Weights of a small mixture-of-experts language model, trained from scratch on English Wikipedia: 80 experts in each of 10 layers, a shared expert of 128 neurons.
Below are experts of layer 4 (counted from 0) of a mixture-of-experts language model. Rows are named router (the router's row for the expert), gate (a neuron's input weights, with its number), up (a neuron's input weights, with its number) and show model dimensions 0-255. Each number is 128 + 24 x the weight over its row's rms, rounded and kept within 0 to 255. Numbers have three digits each.
After each expert's rows: "comes after" lists some tokens at least twice as common just before its tokens as in all text. This comes from a sample of Wikipedia text that the model never trained on. Tokens count by the router's weight.

# expert 58
router:138110138123110158096129128086137144113104092105090150087118115158117155130103121117116170181139153135138117142112127141110139149109114148145107099154128114099132172117144166146111107137092086141158121101165130121160096137088091159105119094126118126099120125119150108147095162172115113154145160116115157128117113136113113120088127113112197159124116135092128127151144097110129128114184114118107083131144094148104120120115162121137118115151135130137119187128107099169064171129117112135161151124098130171122112127118073092141138119113124172144117124120126176084101085144083111126151106133136150140140093130115145134130119139151142104121165118129099133167137083137125100115089125142117134102122158116137078171123102177180145125166097104116127143082131128102092102102144130
gate0:146094081126103139126061088145135130132113146135106118147075141178131152121119112104104105090105108142151120151146107132099127146107126114100130156130142175123168145138074134119159133168129116092193119094139104182163134119101110120159147131117140105122160128131094153144121131118111139129137124174150119162140147132126122138147121157124099122107130086120112143115111128098109101133184163119137149183115147163142153129167125145172087136082129096137097118158120151141143155147085143146140126167170162142152121136136134109093154146069143166152100107143141106092099146141121109110161134156130110116145103089131142117166161154131119123090161127131093116121135152158166127141100092145161123130116142151091101164123103120145166105083124132094129125119116168099140127143157122
up0:135165081145107142094131153095107112098108110100131136150188101082122128125132143117146129193144137113140145122093107180117102163146102150128123163108097113151160139121112127139117124081143141140132128139124152124140149098135165117076119133122118163133159193128141136116130151158112127128138125131121101094175134138113122140139141152150135139156141145134125143190080105128108073161112136120132107116129133123097144094093110150078139157197140125135089128161167104106110082129094158129176113114137103140145157122119108085150131132155140118139129138119101128119152155112135125135187152132145163068147090137162093149134114143132112140132108121140120120126124126165086143112116151164115145160114121124106121092118121113151083152112125135092159166151134122140090136161073147
comes after: " |", "|", ",", " in", " January", " October"

# expert 48
router:148132116160121160135155144157089112145130105152127103148114151129076136146120121127160124144144136113112081117130116149113119154156068167117133140199110146098111151131107140148147100092108138136151100133104145167092106111129103156137095113101146154146133158125128118123142131111145126139169104115126073161107100113143138141092116153131121137137094131145141141131125116139090105108136098136111110081103132139129120099162156156096082092123105147155126189099127169094130165125113137136127129164156137132173144131086141095117162133140155081114096127146123089141144134126103127103089156100111131130121119143148163130123096127115121146096137115151111107147127143091097101154095161153098142142155148148116129110131079087138110108106123139149128162089100093168148096220100144
gate1:123121140120101117140147131029108163155190109111123125076145063165113116130108101111113106122153116112096126134135119134131120133127131135116137142142104104087129133104090116170140105131157130108105139134088160153152079094176129132153125129086114129108129109129104118133127116166120085114126112115105060167114099125124123115101137149132136126108129162117156162112135122123132155092117089054128097120104077130116106123167148139128186122095139140132107122110112126177127137115133096119109089107124133160155111130105132101097129135143140144117073129109168114080166141141121123107131137102156153102096140096108119185104143126133128137120155106084131153161140104111106132156120143109118116145140131151111125089107107151130117132130115117094111137118069086137126104101122154
up1:127099163107105103146148141131110126150134143096082166130150083136136110136115095119164181164133149119139131154144113116156098163109148141111126116172100116107130126161127178190149069130156142126112129159126150133167122107147147139155120119073167134122132102120113097136102130154137107160176138108104082202121146121112106088141120170119130125162115153103137113118128130149159133111148114098136114110092119113153101112153148129088148109106140084110136150141105149109137189101136118114133086107160090129107120149096137050120156121133128117097078140138133131078158137123113103115121129130142129113102135101103145136093122119151138150113117117097156161170131082148122121149089130099107139136132109155111108095113130168121141135107129102074129102137104134135139149159147162
comes after: " was", " is", " are", " be", " were", " a"

# expert 27
router:101116093127150138120094120117136128124120117101164135143120128126150140105100149171152178125127097119179143130153078137095120108105099143117171091096111109155107136126103142121097145188155092131124109099160146108117153176171135154092113116116091139151130134185116093146123116143164105153111161134136121163091165115138129164140157117140145110135132167147103143132147109079139174121125138121101135147150148103080124190153159119152137134147147162128145110103151133160114120118132106120139119077122129135101127079153139113135166099159138118143118110090115112115094156193164105152147121155132121120123143148135111131076139143092085142133112106112153153120137091116152128155109163083144146109106110123137154125156134125097117127099149152098103105179136163139098104094143143
gate1:120098173143129122104125126132077116104164123118115153078102132169113152131140137147160099104152129102091110176158158154151126120121144136160125198141103155128057140145128140153135126132133111135119101126117098136146124088121137087101147110148092168119117113121113073107100129124158106128158121114129125150134113126115162122152161133135149141162099150163100138183122141164118111168138112090150143111143125155133150140155106106130111161131153183112129175130177088139156124141138107098080106107142126101147112121134098165121144136159120126144116101098132129123109109115137158097101085111144116092114100155153106139074121147146148135093134112132112145143110123082141157123122096128168105119147154115155133122172166158166081108134140133094080147136147132156103112169120146
up1:089135147144116126099136146120158120163137129132134113145134099109147103150163131129098090154098145153125118118106088164158131185126112116083123099147063119168134142151170169112183097121100146194103085167147107146112119125140134111102098135122132108134119091087127124125132136146137107110122143119118095130083096131138142088108160160137118092124135107069113134114089163143146117083120102161129121165129088159151123076138123130151129075095144132142135141107128084110088139138162128131152158106157137148109154171148119144148140134108110131128111127152117101146121113127108167154118127089129117157129160121110143146135108124132169173162183155127141084094116128111151095108154093124138143109149136075139125132106098111146125152129125147134130137103133151174163115126168148
comes after: ",", "20", "19", ".", " U", "),"

# expert 38
router:146140109161143135130085119098153113133138085146137123119147130109149135133137077136160108112121122107123111117148114104109127101112122120148100165132155170114101117098103098117119148156132101122107111166156122129119151081142138169155128085106090126139104151110100079082119107141135086138101142134109135152155156121131172149147111111122132096120124107120153172094158130140148145102100095117134091139138127120155159151125138150148134155155101123124140143124145169148115110098119103141154083125110142103117151145128097155116115101137133138147198152159115118103090149151103142146152129170157149106122159143100117143165142170120086139126071154110159134082186120141147111068134131058130139073156090096132152126101123086118109095123121126151085094151166130156137133138133120
gate1:156109118119139138121113130085086093123121146100087158105154142094095156136172137091136138148156134132102128148128134098083118112109119155129132136119154106185092142143108109127117135174173177124151122119103103137143133115147157123136137168124153166109087122108085099106128132119138153105141138124128094147166169155116106131117126110097166092134125110120109097105153104166113143142166162086088181132115130113129132126117164163069133120155139152091145134125137125131139140120145116162114122128132127141130120161138107113118149173134151107111100094068131118173077113144064131120135166109100137118133140121091121117091117147138112204134159120149115091129137147128130078077154124140151122129152084112162129148114166145109153164153140148150097118141136103135112127161134140
up1:143178092122124145093148122108134136162140162111129138119086121133164091099134158137118078130085116142159142121104195129178127122143113100106107086126121104120124114131128138178128124122151139168082169112138154161081102152116133122121155175118108111178098133143150129130157175111151074134142128126108091118125138101167143129111147147132103122140106151112125157138183144103128151125134136123146099139136093167119167167126079155162106126142114100106120123139111150122116174136120155096126115107139114127136141114154142117142138143114101114160146145087123140109164088149163115123138090126124127160138154113131161134104131136126126099139107138151154118134107053177112136120104102085134165138093091157137092104109108117181087140128102108105113109138120160130082124129154111
comes after: ".", "′", ":", "°", " (", "19"

# expert 54
router:130112125086152151152109154107093153127155110154140132137144140105139089141141127106086157120130107150109110106159142137135167111121140123153099118094126086133129107093107154103129100137055140118107102155140111084097121129123168138106118131092096106109125149159112105145125153132158169096092084128142141160109149114132154142109164097135100099107146157092119137081179150093096150119087142145113130140162130115132143144122124174132172134075145162121167098146152141118112115183131115122086123122094146150061117126160092155173125116155153117179156123104140108123114160141104136147141124149112099111168104109120105127138120074115129136156073156143116127127140129144123151121147129093127142100106128105125160146165161084113175131116144100115116111141132172148113110134135142
gate0:161145170146099151136166189135118109124149129130118077134107163109165130123101124154130102111130115126114133107131119135112129144159171131139092123132110085143128137119122142128129118160059119183158127163152150156111130126124188133123142139135133190159144114153154130140127138160193153115142125130095102119079138129096104133127125132169156146097101134105151149117139114161150111133158132166134110176120086100111132116141103092137084110097157150128149116110108130131160137127121148137127158103131083156084121159099159137102122100172145125116134142114091096106141112123133123127089166141137132109125196162143141092114156094118120125166101149119134128170118141126148112115143115119123152118171140175133127111098124079140106113114130152119157174121133133155167136183116170
up0:109119121121133113116079093076136105130131127108127137155126107166090167154130159170107121157080176115135146150089119136160114117106077139131114129108164139145123137128117124125141194131171143087121116133123145109153124139138076138135136147145130102138115154052114106106138109118108130139083121132146141146148092153151150119132108131131078102167111098101106108115102117108088193132123119072138152099116136123184127124127108137128148139166090083128114112169171122104091166109129106125114117136150091111145101087131125107121110146104092144145132105144173136127114116156107137155170110119114135126131087097107114153171106126142169118113124130155100110054124107128126119140110133154144105119119096111113107129146139136125133121137106077096137104134115134130066106114133114
comes after: "0", "19", "00", "5", "6", "2"

# expert 17
router:143156131176117120100156145146069115118155115102122140130085136131144112100115116085137141097129126141124130147108155128076113141156141104109128132155110106158136130164161112110130130133135089123140125165112184182121155133149122137143133143111156164121154158112158129152161104103146139156130120099096111138107122138133132118074113094089139136182127151186164158148122142120126093185133126106144148129127150179146101116119140129142096087129131099130108138106100120152113150146178116171134103127132134106159104136121107105122128156115141127096109146128144103158172117103077118073106143127093099117117128123099154147151081145109128153109099143122117082133098141133128122170134105135157114188118121105123166109130081133103103071103114146127111159081116118125094086171115124
gate1:146150119124140174128143094140132139149115162105079109142155145153148155125130131186157132071111121132136127087168154130107105118162112112164150143156118135107147121120123127098127140136125149160145156154155106121146118120154126098127106134137134156173095109105137131119101118179139072126129117140157131170096085130126113133123136123144145110144115089160121144167095141177180113157117125063139126126130093143115082085121129098145072119124161138104115161150080158143105129154100140089079114178148118135131123152139113100160116135156113121099168176152141146149151131107116133157136106106145135112100167099135143144138148123127109129133171116114115156150155131185138121119085094137133112161113077139126158133089157118131146136116137136082127186119130123164098134118144109
up1:132134126136114130137134113194149161105084100118129136123099127128124141121097108098115120149122144122104103119149112123139108105064115129147109144175143134161120133128131130141134157124145110120126110090141114111141120175131132122114114151095132127156074128085133137160109179097112124143095115146110089105135117140129129163134153135080113145181097148102148170167124100094107118133108147184170157167140140146148143158140123122099121098100111119146090072125125090136135169107093113089109108171094128082106122151139152091126151125131133130095089087073106165135088144129140163117124145134121135061148095163134104136109094140147146110139130118098121109117120129094111145138127121114142109167158103120125174109164139156097124107146084134123161123125165111105171119141173147
comes after: " was", " to", " he", " and", " were", " He"

# expert 72
router:133139104155096164122128152082134115153149155091104069085155125102114175140092088166118165195154157138119141111103092143088101117127098113145113073182141124122126175116149135124116093157079077087182094119165127104135108105148109175160151102108133163159117137135131145120138136125159127126091144131131132169165133165091117134094101097158151101124133172092135169132146133115144092156130136100126089115100086108121149105118154175164142102110131152139134148150142157148118126136163111103173136160095136168153120099126129105152131135136132135145138135143122119091124119089101104135135138118148096113108124120096119104148142115142124107152141105137119114133131112135142118127104120110128132123147152130118121117102087084173093133075100153123129119119136113113110122129134146
gate0:133155093122141106133139134102143149178151151096104141101121104102125115122141110114100084144121133125192155117095106114127146129141146128124117140134095142114127116141118160147115149119127140117160085136169087164110153156128106150073110129147100127071127139134106189125104120106171120140138115172084089159117147116144104132129116078176148147140174133091130116137111089144135100202160097116132129101127138118107145135097117113141128140106148114119146098134098120104109105079131110147126134127210112118158188097108091102130103149081109124132147162115132127130131119132138104077138140109128139131152145131097123156154160149117092147177198122144146139152120107133175092116132126116133114153124132140106142102089111132123108107103110137104157102143123131126117157137138163
up0:095099125130145159137114110104122095061111076154102135078111156139133168150151159091134153107110099140098113095113113135150128150107123145131112117122095142145164153131132082127153127139158135123121116132113150128118154128128075107110120131101159094128176178116129124180186139151110143167110155105079165138093104100127082142118114151101129180146109127144142137111131138104126154158110151149127146148149163136146138111151095130147106128125146110157097145122099153102152122124120128102109133122109076129120153156137120133091130095114134121119100086148131189118133119181107131187118109166148119139146100091130135090100145170151156112113098109150145100120098129144103121132132158137158138126121159099184147099112092129176131137132121159089152139151127114140159133096139125
comes after: " |", " in", ":", ";", "|", " of"

# expert 12
router:101148094157138148140154151147124105135169191147146121111120133105078086058111153132140151137139146160130110126138118074092110128086133124105157159149126139176175149133109111112122120139147146173126149148139166134121139112149133113129101149143126148122125157129102102115172126107129096160144103160069144128145155115151159161081112124152141103144160092088130127126109103123132131103098144133134133124158121134125131122099092154112128134127118104093167092094172147097096152152149120116107131125097134115087145150078122098140130116178157126151092149116124133116139121104122154115105136135120164181077147121139116162142137138109067140136140126130134157117085178154134107111094128123166115129147101122070125115134118108121124095094134129098118116105156102161136133188138133
gate1:109172134130124152102143133144125128149074114149121114158173101136116111095138121140088127136154148114151116157100124176103107106146133151099149122165146140084123133132135109138124101117126142180140129129130119157171144071150079116169141192157156112147096159154145099154161139157150142158104125115132134128143099166114151172084135120167146120125136113141097108110122085078115138125150132113152117120106136112123086095139167126126087100099119106099105090157126168168145124115129133154112130148157102135115160140129126133130149136154163118118088125146147161132151094140139150158070154052108134155127119118116139107141154120141183096114147103112148155106117176151140150103112082139152132135091129178129099108133115144141120130143116152149141138119116098127159086152101135
up1:063137121139142149137154109152149128092107118111139146144139150100124108145123122200094140161139119085115171128112105168135141100148112134102158146130092150127164183088127104123132118113139129129139116116124090138146139080142113127212107158147156162138073099176128107150171106144117132118128158114144110131163079099097151164112125150170109143113082118141111105121113095074109100110148123116146117120106169131115123114146125123141070117142128131103110102130104156141126121102141132125073127131120110111135126111126134105138119174134163131151093135127137165128112147090127107167094167097115108094092113135130094114114170097142116073128134084112117157130123138111135176141125089105132141132133136135097112128103111115145116134128083151144135135127116112127176077137110123
comes after: " he", " who", " which", " He", " and", " to"